python train.py --n_layer=12 --experts_per_token=8 --balance_bias=true --dataset="wikipedia_en"
Below are experts of layer 8 (counted from 0) of a mixture-of-experts language model. Rows are named router (the router's row for the expert), gate (a neuron's input weights, with its number), up (a neuron's input weights, with its number), down (a neuron's output weights, with its number) and show model dimensions 128-159. Each number is 128 + 24 x the weight over its row's rms, rounded and kept within 0 to 255. Numbers have three digits each.
Before each expert's rows: a language model's description of what the expert responds to. This comes from a sample of Wikipedia text that the model never trained on.

# expert 43
Description: Commas ending phrases
router:141115156149099123087126107108133104115146135130102138093123117124116167179149132136138130062122
gate0:134103139121132100126101075170165101103168106140107137093169127100107114140149174128128131079123
up0:129108106120136152148057088132157094079144110133118137124163124124136102168143135154124114104146
down0:150211163110130121114138145133113102143105131140157155105136139128115129149122091142097137120077
gate1:153172127125110131125111149145125106157148117109142161138139109100139145096120108131144114135095
up1:108127127097117127128126139118087134073113107141153146147085140143177114136148076122137117136101
down1:106186115142152141126130077128137152119140141142145130079117126147089105142143171125127132097083
gate2:134125154107155096093110104137138090117156138154128099102166148113127126081169152113121127100121
up2:151108091125116101119124102112168143132140155157091095090164123143127092179122133146137076121101
down2:125111133105151152164143178170114081157150174123147151094098114097143090113133101110135159121125
gate3:150136175184176105134086069143150114116127136115133134130122130177102120143154171159112132095145
up3:142167152120140115129157079149100137103140130144147138085153149157132135122157155131132122087124
down3:123151151111119111121120135128139110145136124108101111145152119166141135159162121126107088126138
gate4:112160135086129151130076085115107133067070102145115149154112122117098163135110129138117141121125
up4:105123126128120155159139109091110142117088113115094104126101166096110099134136130122105128102094
down4:130171091127152125094112120154145069123183093108114093148143111114143098091119158126148156120152
gate5:136140133118140113139183100160145135128104064112129131126133126157117127140140113173090123096078
up5:121134151131156160152126105142146067121089077089119109127135108133176123118129100121039122126124
down5:136146135153145153097146068128158118132137110153171162135126121139111146123091133169123151124112
gate6:146090125104126113130158100115100155110130144147139154106127141164109138127128100101158126130121
up6:106116113115141159123106093143136113130135139117114133100099148162114133150140095084131115096110
down6:144134125101118117127145102150100117127115094092136164142118110147150106138120075152143131175117
gate7:157126131141183136143126141091126110120134063138095115123135142101118105148132130125101128123084
up7:113135165115194110112087109098089096135166132150113157146115130113102124122154121148144106131111
down7:127069131103150168188126109106101135160129115106148156146132141134156124127123132178096078126115
gate8:156108153133127159128133097129131114102149099126137116103106110090192183126129131172114112090114
up8:120126152087129133109139097151134082092156119132151135083152112122144144140158161127140087129139
down8:117120104155118156098058120113145164097091083121147153132124171122096159130129113114148151129108
gate9:154147107129102138091113090184140114105108142130159137140128105123146167125163093134157122123150
up9:151139110180129125112141097146143118158119168147144113108120095129145126137139140095146086092134
down9:139148144173121131129133125146146147137119153143134158140117123155134131124113094116137103173150
gate10:153096152129141151098075131109148123122150133125100153189161123117102144164115107104129152117135
up10:107128165120113137111132123159118116136168139159145091158150148127088136096127082145116119103110
down10:133112119110156112127102153134135143175130128092112086079128126100127128082164132095105167117158
gate11:101103170149164165132129154115115072136156125105161097093132116117132135082158104106139149170181
up11:095098150129167154133147073114147086108131125175152124125163129115154125164148106118116161117095
down11:106173138147138104147138127121098137148149127120132129133149124116140065123103101128113132187186
gate12:146144126144145130116117141095133125080113126094107139142114121137104135176091129147135118078139
up12:137155120159118111113124128121134092141123123113082139164079131137080160126099152177140143095112
down12:150131077145129151095149131129142121143150112166126114160122119127123127107085125132104095140137
gate13:093147095152117084103146162106129106099146117081146146128104118134128186085139116167137126114132
up13:117136097179111101105111152111124160107153167106139148131110113104130160120144097140138123090094
down13:126087117097130133140134161133165143090123119156139117129131148185136154081113158124129134179169
gate14:147117119132163154124135145151095103162153161138175127135138145088133144121159127137118134106127
up14:118126134156118134104110156104112141151108131143119148107136119080131130146145105147142110099100
down14:112160077156165152129163120155126156151134100110075122142099160138126127123124169130136117084070
gate15:163113188132132098114132176111133129128112127139154116131134102092122135128130123162113126102101
up15:139123180110118120073136138114145129124136128133158120110122106086132128153136149144136140082137
down15:113138143143146142112146158158117097122179123131118153094133070151123121112109140171133110131085
gate16:148170142150114107123130120169143145112125096153104115138113127107109188181153129159141121066106
up16:207150118141134097140126107164147159143129098169095097142147126124087167109144117141151136106133
down16:127088116117104104146078114138153136118154110119105146130108085166116142151112132132137124107089
gate17:153122143109126123139159149171119133125141129109130149107129120114142158141161115152152113108134
up17:146132129102136132151087153093138121107109149068163102165166122129123133135159146086131122116161
down17:107102124117094115110157122123098115133129095147196148120143156146100153146155108110148128135122
gate18:126119164135115115127105101116115121171125155112123128139101123085060138140173136129122101087111
up18:134107145091107106111065103135136110137124164132090118143110115144104150147154129141132111106097
down18:110132164133124139140151113127075109115144147160120144092130077122166141137119153101132155122104
gate19:117110108145121137114124112169113128151129106135138121092142080129158171133130122144113103110097
up19:118103134118083135105117128148141114145119112107116117121181089142169174129122139152143132137104
down19:129106128118147084132068099154137138108073141161085148136083153111124127082162058106187118105120
gate20:113131094149133121135091177068113076123174134126138123125122128145156088138120127109114141131097
up20:146150104140142098132082172099143088144149145101171133152130105126173097123097126121103142194150
down20:100100096115116094124121152145138133125090121150112101139169125125134136141143104168105066133147
gate21:134101121142112120133116150158115126093136123140098141114115117116168088146136075133115144157103
up21:124108142120115125115138124130146126072127110143112140102089117105163137164127106114109159108104
down21:106155157143114152164105119143111112137103110120121171089111134093158145117073096174120093137085
gate22:155122070117123135090124114127122149106096126181118130164163137165166142129139143128132159130142
up22:123113099145113144106149123124104172111113133173116121154166107190136150152110129123124149150134
down22:121101132129094045160110134115121129138098138146167150127151120116155125095135102123156127150106
gate23:150098140129132147101135097138110109173137120162099129098140136135096140161171127141127107070128
up23:094126131146136151115169116129126087161108116122120131144145123186087154125132127124145119093169
down23:117140113155152112100097073103171124174165125121077104138136154124115148161091136123144126089100
gate24:150111136130118137109093101123082119168101199144126089107109165122126101165136089121126145134136
up24:114146138137136162093120126093125130122075161122146120121145140146147123174106131115105149129144
down24:175092139111104128124098090117076133175127141117087122138117138133123113157171145082133118107132
gate25:169124129152130123125121123130183187075133132138135144116140134119135108145096128134101121129162
up25:131091117145161092108133084128177108046106125113109115099141108130131128134106148153143112113139
down25:154177147128161114147111108148175134160113116102106134145128124124144121097144118119140129148151
gate26:097135155123098068075172158127127120108166137181144129148129091121101091196152139117163114145150
up26:102128127156120117106119135123163110180141134145121150135148122110091116179083127107122159126130
down26:089137152129129111066174158084146151132157124181154183135118136130115088164136129153133107132116
gate27:145087113145147117110102129088143130154127176169100126112120135135106105158117141126167089114137
up27:141116105120120144123117071091132128171131177175136099155154122135132096135153153125139144112124
down27:140092152146130137118148128117076129173186136114104077163135139147150137140110124127158102173086
gate28:118122141143121133084061167133111117102140097144156156129133110055101148142121148134121153092136
up28:142094127123106128101063141121140125090100117186128122138109146118134114165115120169163142091122
down28:150134129106156097106140078125198086117136180129131068093145105067115102147159149119114113104157
gate29:149122085144106156086163095134140130126099127121138151122147104159108142151144144102143119089141
up29:143102126115119133092154092134157098134154121122117118073140114130100118137148148126157124147147
down29:132125155105129135110056102120100130117148104133132124123172168113145145179135132093148148102114
gate30:071138135149128139071110164135143153111153123122140126114119136157129159110155114148127120087135
up30:061105112132131109091120150112150125091136122126122095080102133162116147104144101156146154108130
down30:103123145121135102138118113127133126116096156091091111165116184120143138156153143099154131156144
gate31:116129106147121153123159120115135099102117130113119082114124128109134156191092152159073157050162
up31:136123116124092118111160119117103132118116100135106081101104115085148137171128134149101160079165
down31:122141150095121134113106182142135100106095127155142145109137100172115116141105137087132139140091

# expert 54
Description: Birth and death years
router:092124140134123113116131138121120144095123133127116156092100120093137116145133145085111126132164
gate0:089117145145145110136173109126066121134108143078102118116118131126120099151158101131128139123130
up0:122133130137164113116129109147103097144114124105150140137111171130115116083134116126095114128132
down0:119090143127127110093115110118142160134119145157139113130133143139138107130085100168145129179116
gate1:095165125165116107105169156100110069148109127117127098133143084110171134126139166105141120165156
up1:052133117130123132094166192116121086129119150116099118094107104108153109123106152098175113154161
down1:128141137159117143137131127156092159145119121126113158092154099108096099138152152127149107166166
gate2:122080118088133109120141111142105139121147106116149139109130124119142126118129103108085111120116
up2:112080134070162116118146116144121155125132093127131089103123120131134083124130103075085126145124
down2:130105093098131103150134096148127100135161125141177131122171139121073139125145104132100132132107
gate3:128130101103123085145097146086098113127122125139118171122116111120160123089153176118118135165139
up3:138112112126118077128083133069067118144125127148126149112140103102125123080153151128098145182114
down3:126117172102127162073175110103106109169066082144101127130157101119157145116138120131102086130114
gate4:123137133116136161152115143140117178098115143078122160111093117092143131141127151116125127106147
up4:120158140112131178134133117123151158119108118084153131073099094114150144129101146119136145125156
down4:142086142116082169100096156168152128123099127134169105137095155119154121118137103115139121115157
gate5:103146104187123162144142146105094122088094097118104149119125104103146126140091137162123145082156
up5:133126118144103126149125113113110133079102119110108131093142149066154134143146097128123125111143
down5:096136136166091167107159137148167131113095116103093090128154107143153127152130120073125094146098
gate6:153104109152139122135110138092116132117136144130101151100099097075193135126204108123124111125095
up6:138127118125120084146082114124136140102147147114134121123086084081148087158141110111128109180142
down6:160093114099121106097183147111135125130125141109135114140102115103135158144173129136108112100143
gate7:067110109143135131141181113159137153124153075114077129123159134091133151089132164126105146104167
up7:064103150104120123129164103135146129123158107107117125167128136084123117108133130080099132114116
down7:131111135184171129121146125109093150112117067137124109131166119089126129131107134095136088109159
gate8:172143098096128095090122140124155123125113165152127186105110130140110133137149155109124127107162
up8:151143104094122099103117109132108141153100130163127166109114124129122115121150120100103116106170
down8:175144131139121153121156105099118132108097105117168161170169119136171140101137107137136146138124
gate9:159131131091147141131092155095164094069126119193147158094134118087142119145126119127118106131165
up9:150144135112106155146116132123161102089122097175152155079135125128133105141176127129119103140153
down9:136141104129129104124119136109134132149145075094152130191122132148103157146109164149138076102081
gate10:128113127109128137135140155151112099151124121135123105102132139117093103124117135134106135102155
up10:134132120103145130105101128104104103129153120126138067146150137116122104122165127087091125153136
down10:140100110129115141119129182094163112162105131135125101115127113103100146109113110111167101131143
gate11:068098104114140169132147136087120152101116094135102155122114135150172130124162112143125138067167
up11:095070110107123154122109119091132126117127086121110143111115141151161124097157122138133150089172
down11:103107135130117112132120135120134120154136084086124098135117149148109080136165163134117100145158
gate12:097094098130162116104092124148162095091136115168097133140114133100165125132152107153120075133132
up12:097129102123150172077117131161134105124141162156101097128094115114149088149121095095129103093131
down12:143129130098140147072138138072135063122107116170134145094124129063159144161106096140114129131160
gate13:150169116107095138128093138159126111085107095114115113114108143131164150061100170113133107108129
up13:125136095145080159158141159155105121175140129132060109118084128124154117140137143134123123147122
down13:145132164149085155148074158167102101117113146145112083136140123125077161139102162161144148115181
gate14:103112136143150126128135163113128077103144129102133139106173117157129140150164121084117118147149
up14:133104124149160123158125155149169109128117156114127133106117097132075141156123093094099109184147
down14:100145125097117161166129146176122122126143127142130111135141083132153117095070142129123117149099
gate15:092077130139140143158110115116129125104110137108148092160112143123118123168175144037143132122115
up15:070129137170119141165113145107146136107119119116158122144089157159112126153126146059135142126109
down15:093112059122145099157137131112082150099150126151129102138090151163149118130132109158147124188105
gate16:115156100141096149111130108132168152087146132147133131141130128103113130150107129095126112147149
up16:146104095167149117122119122125152130060118157146150100135125109111064118134129122102117110144124
down16:122156126144115127130148112125170116161112127152092150143119133150163152132111139109168125156080
gate17:123172152130078148127122081143102123151139117142109126128118074099091110107118137088155155130131
up17:123131158123090122146117089147105122123142144150117123153096088106098119097147140100135159113108
down17:154151144193106126107109077178106136134145134117149126106137143150107105109127123140134125090151
gate18:135151145126142109150119142133119115103156108125128119088092123113147089178136134103135184104082
up18:133155155159144104166127110149096131098149138115118133146114132140133108135148123086150168125088
down18:132092163136130142136116083146115129148141149128131129106159173111130086152121123150132124105109
gate19:118122139158152119150189093155107101079117151159174075140130123138117164094160112098089105121147
up19:118144144128133125171155059163104097125129150127152083123111128163121164092140135125105110120165
down19:105132132124137134147168128127122126117158166126113118123092107129089142092157116129129108120163
gate20:136079146151061158137101128080117140079077145116120131138138097135120143158114125085142151126166
up20:118110168096065109133085149113129135095121123131134153123132124135124142162110154111122124101164
down20:147131148143126167123094098115119148140125089114113149157062080140130146112106108098133106112122
gate21:115125140138124091142123136087100099120177109137134193115151119104166151084129138114137097138164
up21:096122111131098115140141127142062124128155157130109136157139141105126115081091125074069107110146
down21:092146145127131106105123126074108154106113058090078133100107136153141127132097134165151168135162
gate22:146129128136115144153123119150128108109150137135121162119116110153125166132111123093133163121086
up22:124112097095127107118096136143153115106133084116102153083141115133144157114127119083148127096135
down22:094156125123155137155134114157167125134114134147127125113132102158121095132087135134096150099124
gate23:089123139143124113126133128087168109098131138130139139094100107095167136185135121192170109130124
up23:099132131130134161133170120097136121113100132171127112101099124118123137121144110149178108091116
down23:170129171159120134114121099127089136149112189150135129114155130109127128151113179152111142156089
gate24:173112126103155109107136108100115115146125105152122147119082087129130146129137162144109129114117
up24:142096141128135109095150158108175126158144082146159168094090100141128160127151164141080143138079
down24:110145129095157111137136120132125177085154080118141102120146121180104121103078113132139140133120
gate25:127107121141163096099134138145133124102099128097144165113119116118129162100148121153108097127136
up25:091133091142137103094091120161154130104117118097096163121133145098128130117136117126142105082108
down25:116147139138137124095153101108107097082126133110132122108129108125160144158136120126130109108153
gate26:128093141176128131057113136159147089102085137108139135144091148124122125116138150111103140145143
up26:124127139172121130093154102188149133119067114127160133168125106152109147138130140119119102124149
down26:128139157134109173105095151090136173138145160135142146085108119127160143121162152156085155138131
gate27:107135102091107150128103128119119154161128117141120115178138133127147157164128110128087127132140
up27:122118123132103126123140146122127153128120140118118120151121151137136168130138122147126148136153
down27:136168165121113106149154082129126136152117122119122139121109129147137123113115155123118135100086
gate28:120106114093170139135096091126067130121127113090121127117147110107142112112120125106147145118129
up28:113120153103125154130132142104133143140177121119124140132091096104120150132119135142136172132134
down28:128120124102162033127127187139114127120103105128125097100109130162098124129122147121134077156152
gate29:137132142143140105147160160095147127071105116136118121141100150134114119136152145122135169134159
up29:124178111123081139101129159065135152096117133102125104129106165129133130160130124093120151124143
down29:078108113121138158150092132110117137101143101090133115125115149109138090160105105071126110163168
gate30:107104139108102112130141135080122145129150147152178124125128130176109086133136112081111119142117
up30:095103092122124124130110136065131142115129135123133111126081086177123099146162141117103106126141
down30:117091151172191138094102124159127103171119120104133117115124156150101112118128107114142090141128
gate31:111160128091134143110115158112126126165146143128094141137115147140123094083104152092140144152166
up31:095142122106125152128153126096096125156143156146112135148113151122127096094134146102100138153145
down31:104114177162144127132122116139154146146179104098112177143116128150121160103088095137114146119105

# expert 19
Description: Commas after names
router:128151164160119083077137121086125109115132141174109158089150098074106115128184163106140128081117
gate0:125124164144118095122158104098109144114161172123134128138106171154104102076104098114159127106092
up0:114128145118119110139161109132116176107144145090161139133071155126127124109110090117133130109145
down0:132109170124131122127126156094139132129124139129102187135167105153121117114139162130170131125126
gate1:119114105111114141136117138190137074125138155128127115120111127122076122134102115118109131117104
up1:099133136118145121110134120155140080124149144139144121086117121139151119124140118117145159119124
down1:131114110143081128116145108144139108166094126151142152083111104127077114129105156165136123119114
gate2:160169128098092103128101131097131131087091156163096115132158095131163113122131133122146127102172
up2:127184160147075103143110130121147102090116133142094106127118071105155098137124158138153154146133
down2:132140136130109155129138176105116143137113136128128125128166114106124181130146131085173140132132
gate3:115125167089148076149179131115110095109169140179163146132137122123121139172173097159132108152166
up3:140125147110166093111092101084162076138168152126094173113096145152129134112164144150165142146111
down3:160115107081167148116121103115132116114126107082133154178123143164121109072117123166106134145111
gate4:142097119115127086101084111160085133134145124181112137166142115115098142110162113144123090122072
up4:125122135074113112107084122148144135144141087184140147109150145090100135130157137146105121128117
down4:168114127138086127095133117126140114115137169126118151152146095140099124123136145144103102148081
gate5:137125139140101111121133105075119125083112127142136093108127142112149125134158147127132109082104
up5:126108137128117106084105145108148126107113169191130109111159123125135128160147194170148101105108
down5:126135132151113180110125089127125168102095141161126124090125171153099129186125118128140127132118
gate6:118142158139144113117172124145131123133105147119123096131168124151173174133169140095136123082132
up6:131134112147124143126115078141110086143109156121085089139155118123155137132176114122105128092117
down6:072123110148124158163125115120149139089125131133144152145106151110132065136112159124166123119099
gate7:099121125150149134100143084135131112094143156158143107124103106142128147153090122124097107149143
up7:125112167144139134139107109083092135109169118146100146149144094156102122080165169113132148110132
down7:097133103141148101131130160157181130111119108119128149133125133145091144124164082123111161137130
gate8:135130129131150129139147167097109087132119142100135162129153095144152140127166155100114122129142
up8:142133148142118143118099173088105108141137161137127131129118136114148137132150093153128114123116
down8:171076139090121087064060092147109117187082103113132114119174138132096144137129102124107123141145
gate9:126129144095146157133129113125153160108099121128121143097156102117071136164123113133084142097154
up9:128132151148151146137093107138142100129124114176120175113137130111100110133112115089138116049114
down9:154119154159157154167119143134109152137128134117161082126127090149113120142085120159122154151095
gate10:084129178158098139133138112125175132119113140114129175086126150108080128132118109081131112123123
up10:100113138160120135133140115129144118131085109125127135138161129143078111130172116117101121146100
down10:083118153132162127126181124134100129109120173116096099134157120128168125154127114061128110163156
gate11:131094084073112092132124153120107168136121174150133152092131073129130080121145142099171117076132
up11:103123070108130090156151138120116145112148155118114106140090113133155117109199146110141160073074
down11:132144097142105144158091157130095151155144126120149131125120138103152106098135127127134154149145
gate12:139092103136131117103156117126128150106150136162140134121143121113135138113101132132151110086093
up12:148105128129150080124136124138145125130164090099142143086160100124107137162138152129167135113083
down12:129108132081096111143127136111113092131124122132089106180141157108116093131147116163133101102116
gate13:144104149146135166113121136113124132104126107115154130099131157111134158141143104143139158116117
up13:152130169139080138120125152131105134119141144132136140130113111117124137139149141137120129115146
down13:140133128135151174110131156179119115121187135160140118129150147140115137169151132121133107100148
gate14:158147151157079130158120139100161157131140121157107145127149110071134099150108128096134131105162
up14:175148160168073137134109127146195116127115108133076117134154092075149138131125145142127107111120
down14:121111085129135137131129091150134161141124171126130132156137159137172150097120092144126120179101
gate15:072108114128145120134142116139097076097111108126159131131156137120119125134147109110158129137107
up15:115085140131145130151129138116101079086120107133136127150143130147158150143142066098133134166105
down15:088106133134112094142115134137125107142134115136121119122132131136110117158116111128106113159137
gate16:121091101122190136099126116116135122095146116103101098111156143132119138159149152130137129099130
up16:133115138098127100124124089123185096098137081099122160105156118082167161142127148155129143098161
down16:105100122094129140098142166146108097096149122122122104159163160184093146114115189108119115120129
gate17:111128135149120125156137140170136132108096095142132115124166137133112114114163141139115154149133
up17:127118129149137152142150128153153128164135112103105112085148155134102122110142128188145156165119
down17:120137142127081127153137084146114124125156134125163119118099157146087129158139151155159083128096
gate18:143120122137173080085123102118127104108114092166103139116115108158138165138170134132123146079146
up18:151131146122134059134127133144133149104089118184102169134121098147107137112115148157128147124157
down18:109115140121180109156106077104155112123139111157131124136128141075106098152133158094182086127157
gate19:147148136172110079077117109113108109137147124132091127128177117112106122142145168080135101101106
up19:140184138189113125102113110138128119118128117119111129117150127122109143123113171092127103112130
down19:106150128115120148150130109146116150122118116142158114117080135133146151115146116103155122112092
gate20:118136146159096110105119187106108099120139134169077158129122109121146134147083143176120074126097
up20:121133141113081088119151135148162117132151130157110168139122139123129155126123168183099125115113
down20:117151085132166133132096117138163106121117116133121123113118081173126158153113102104157145133146
gate21:161096126073116143143123155190142102088090122127132144126145124102107124143122126103109135122180
up21:119192112135138150119114133171134097170122137132113138120128151114149108106121132120125128099147
down21:144093116131107144120080168134155137143101126138093104129147124184147173112119124121094084140107
gate22:163145111127153100092171157093121143141143115115134162112107121131083150081175164106108171131123
up22:120142142124168124077178120115140108137146141133149173098110120124129146080153137097114110106125
down22:198102143138124105146146122148132135197105122134119156133103133127113174101153139118094120134113
gate23:090121106121140104133147138100177097122097169128112126137147124194162100127149125107080124114142
up23:134116110118116142152109116085156087109113137083150110150126119183159128112160132092114158128143
down23:123142129125148138118157081113130151116132130094177153120126117106138156163109132130106145129151
gate24:141145159118155119116135157112135120136134107178090172130192119109112136113093187140129126101101
up24:124127151122134083129107123069125140104109112154114158126150108123137128125147125141147158159096
down24:161160105115130082129113156105114086138147088144095132130121104138114110092114154133152072120152
gate25:093148085166126104088135180132119138111117096182082115106158121143143125102146161114145120096132
up25:143147113139120129120156158146106132143130097138092126100163126144128147127157134122125158098111
down25:145156108099107125135151143082106141107110103150136126173115096134134147105148110114153124134134
gate26:105130112107082114103161135141131138160099142136100128032102144117149151130135098097104139127117
up26:123118108113111154111160102160127130145120137100142122071135140135129156100132114114134140099145
down26:117088151133150122105139103114129142135144117149128117125104112128127146124141121096137114097120
gate27:158144127125177113089172113155134092128122093111139100116173121136135141113147150138154086135086
up27:131168139141124110113162189158127146133170159052148142104135122122114141130144134136163135130083
down27:136153159104104149104114129107097194113117095132126140168154088152140148108160156104112122106154
gate28:127109170138170107122099117112111104115098139131134118139132117121114145164125144152143143118132
up28:097135153132155095106096086087126099134120119129095121105114135104106111143155128139118175089129
down28:120124113109145134075113173135147141103106135148100079156123095138151104110125138154102162107102
gate29:140120148180095138098090146126132129089073146142150144147109124110131133105134164100142092123141
up29:134139114133124145130110091140125133085075114119163130130124160110141144133145151111139088065121
down29:083227174159149156111166170124146091168150137156125095118175117126121153128142161111123126151140
gate30:132165152088084106170127107146127104116111099141148149133146164158098115093148110142130147151151
up30:132127150147084107143169116160084077128129125126165127126102132169074141100134132130077114148098
down30:156120129162124105185147165115125112118122085112105121124128132123163113119164097121143145163135
gate31:080120112144145122099109151193173082132124131144099127115100166129119132139120115137090161112111
up31:167162172151115107096127108152147143140122121180121182099149117104122127131120111138085151126148
down31:135177091084162089165116127132156116119160137078120105143110095133084099111135135111103173125129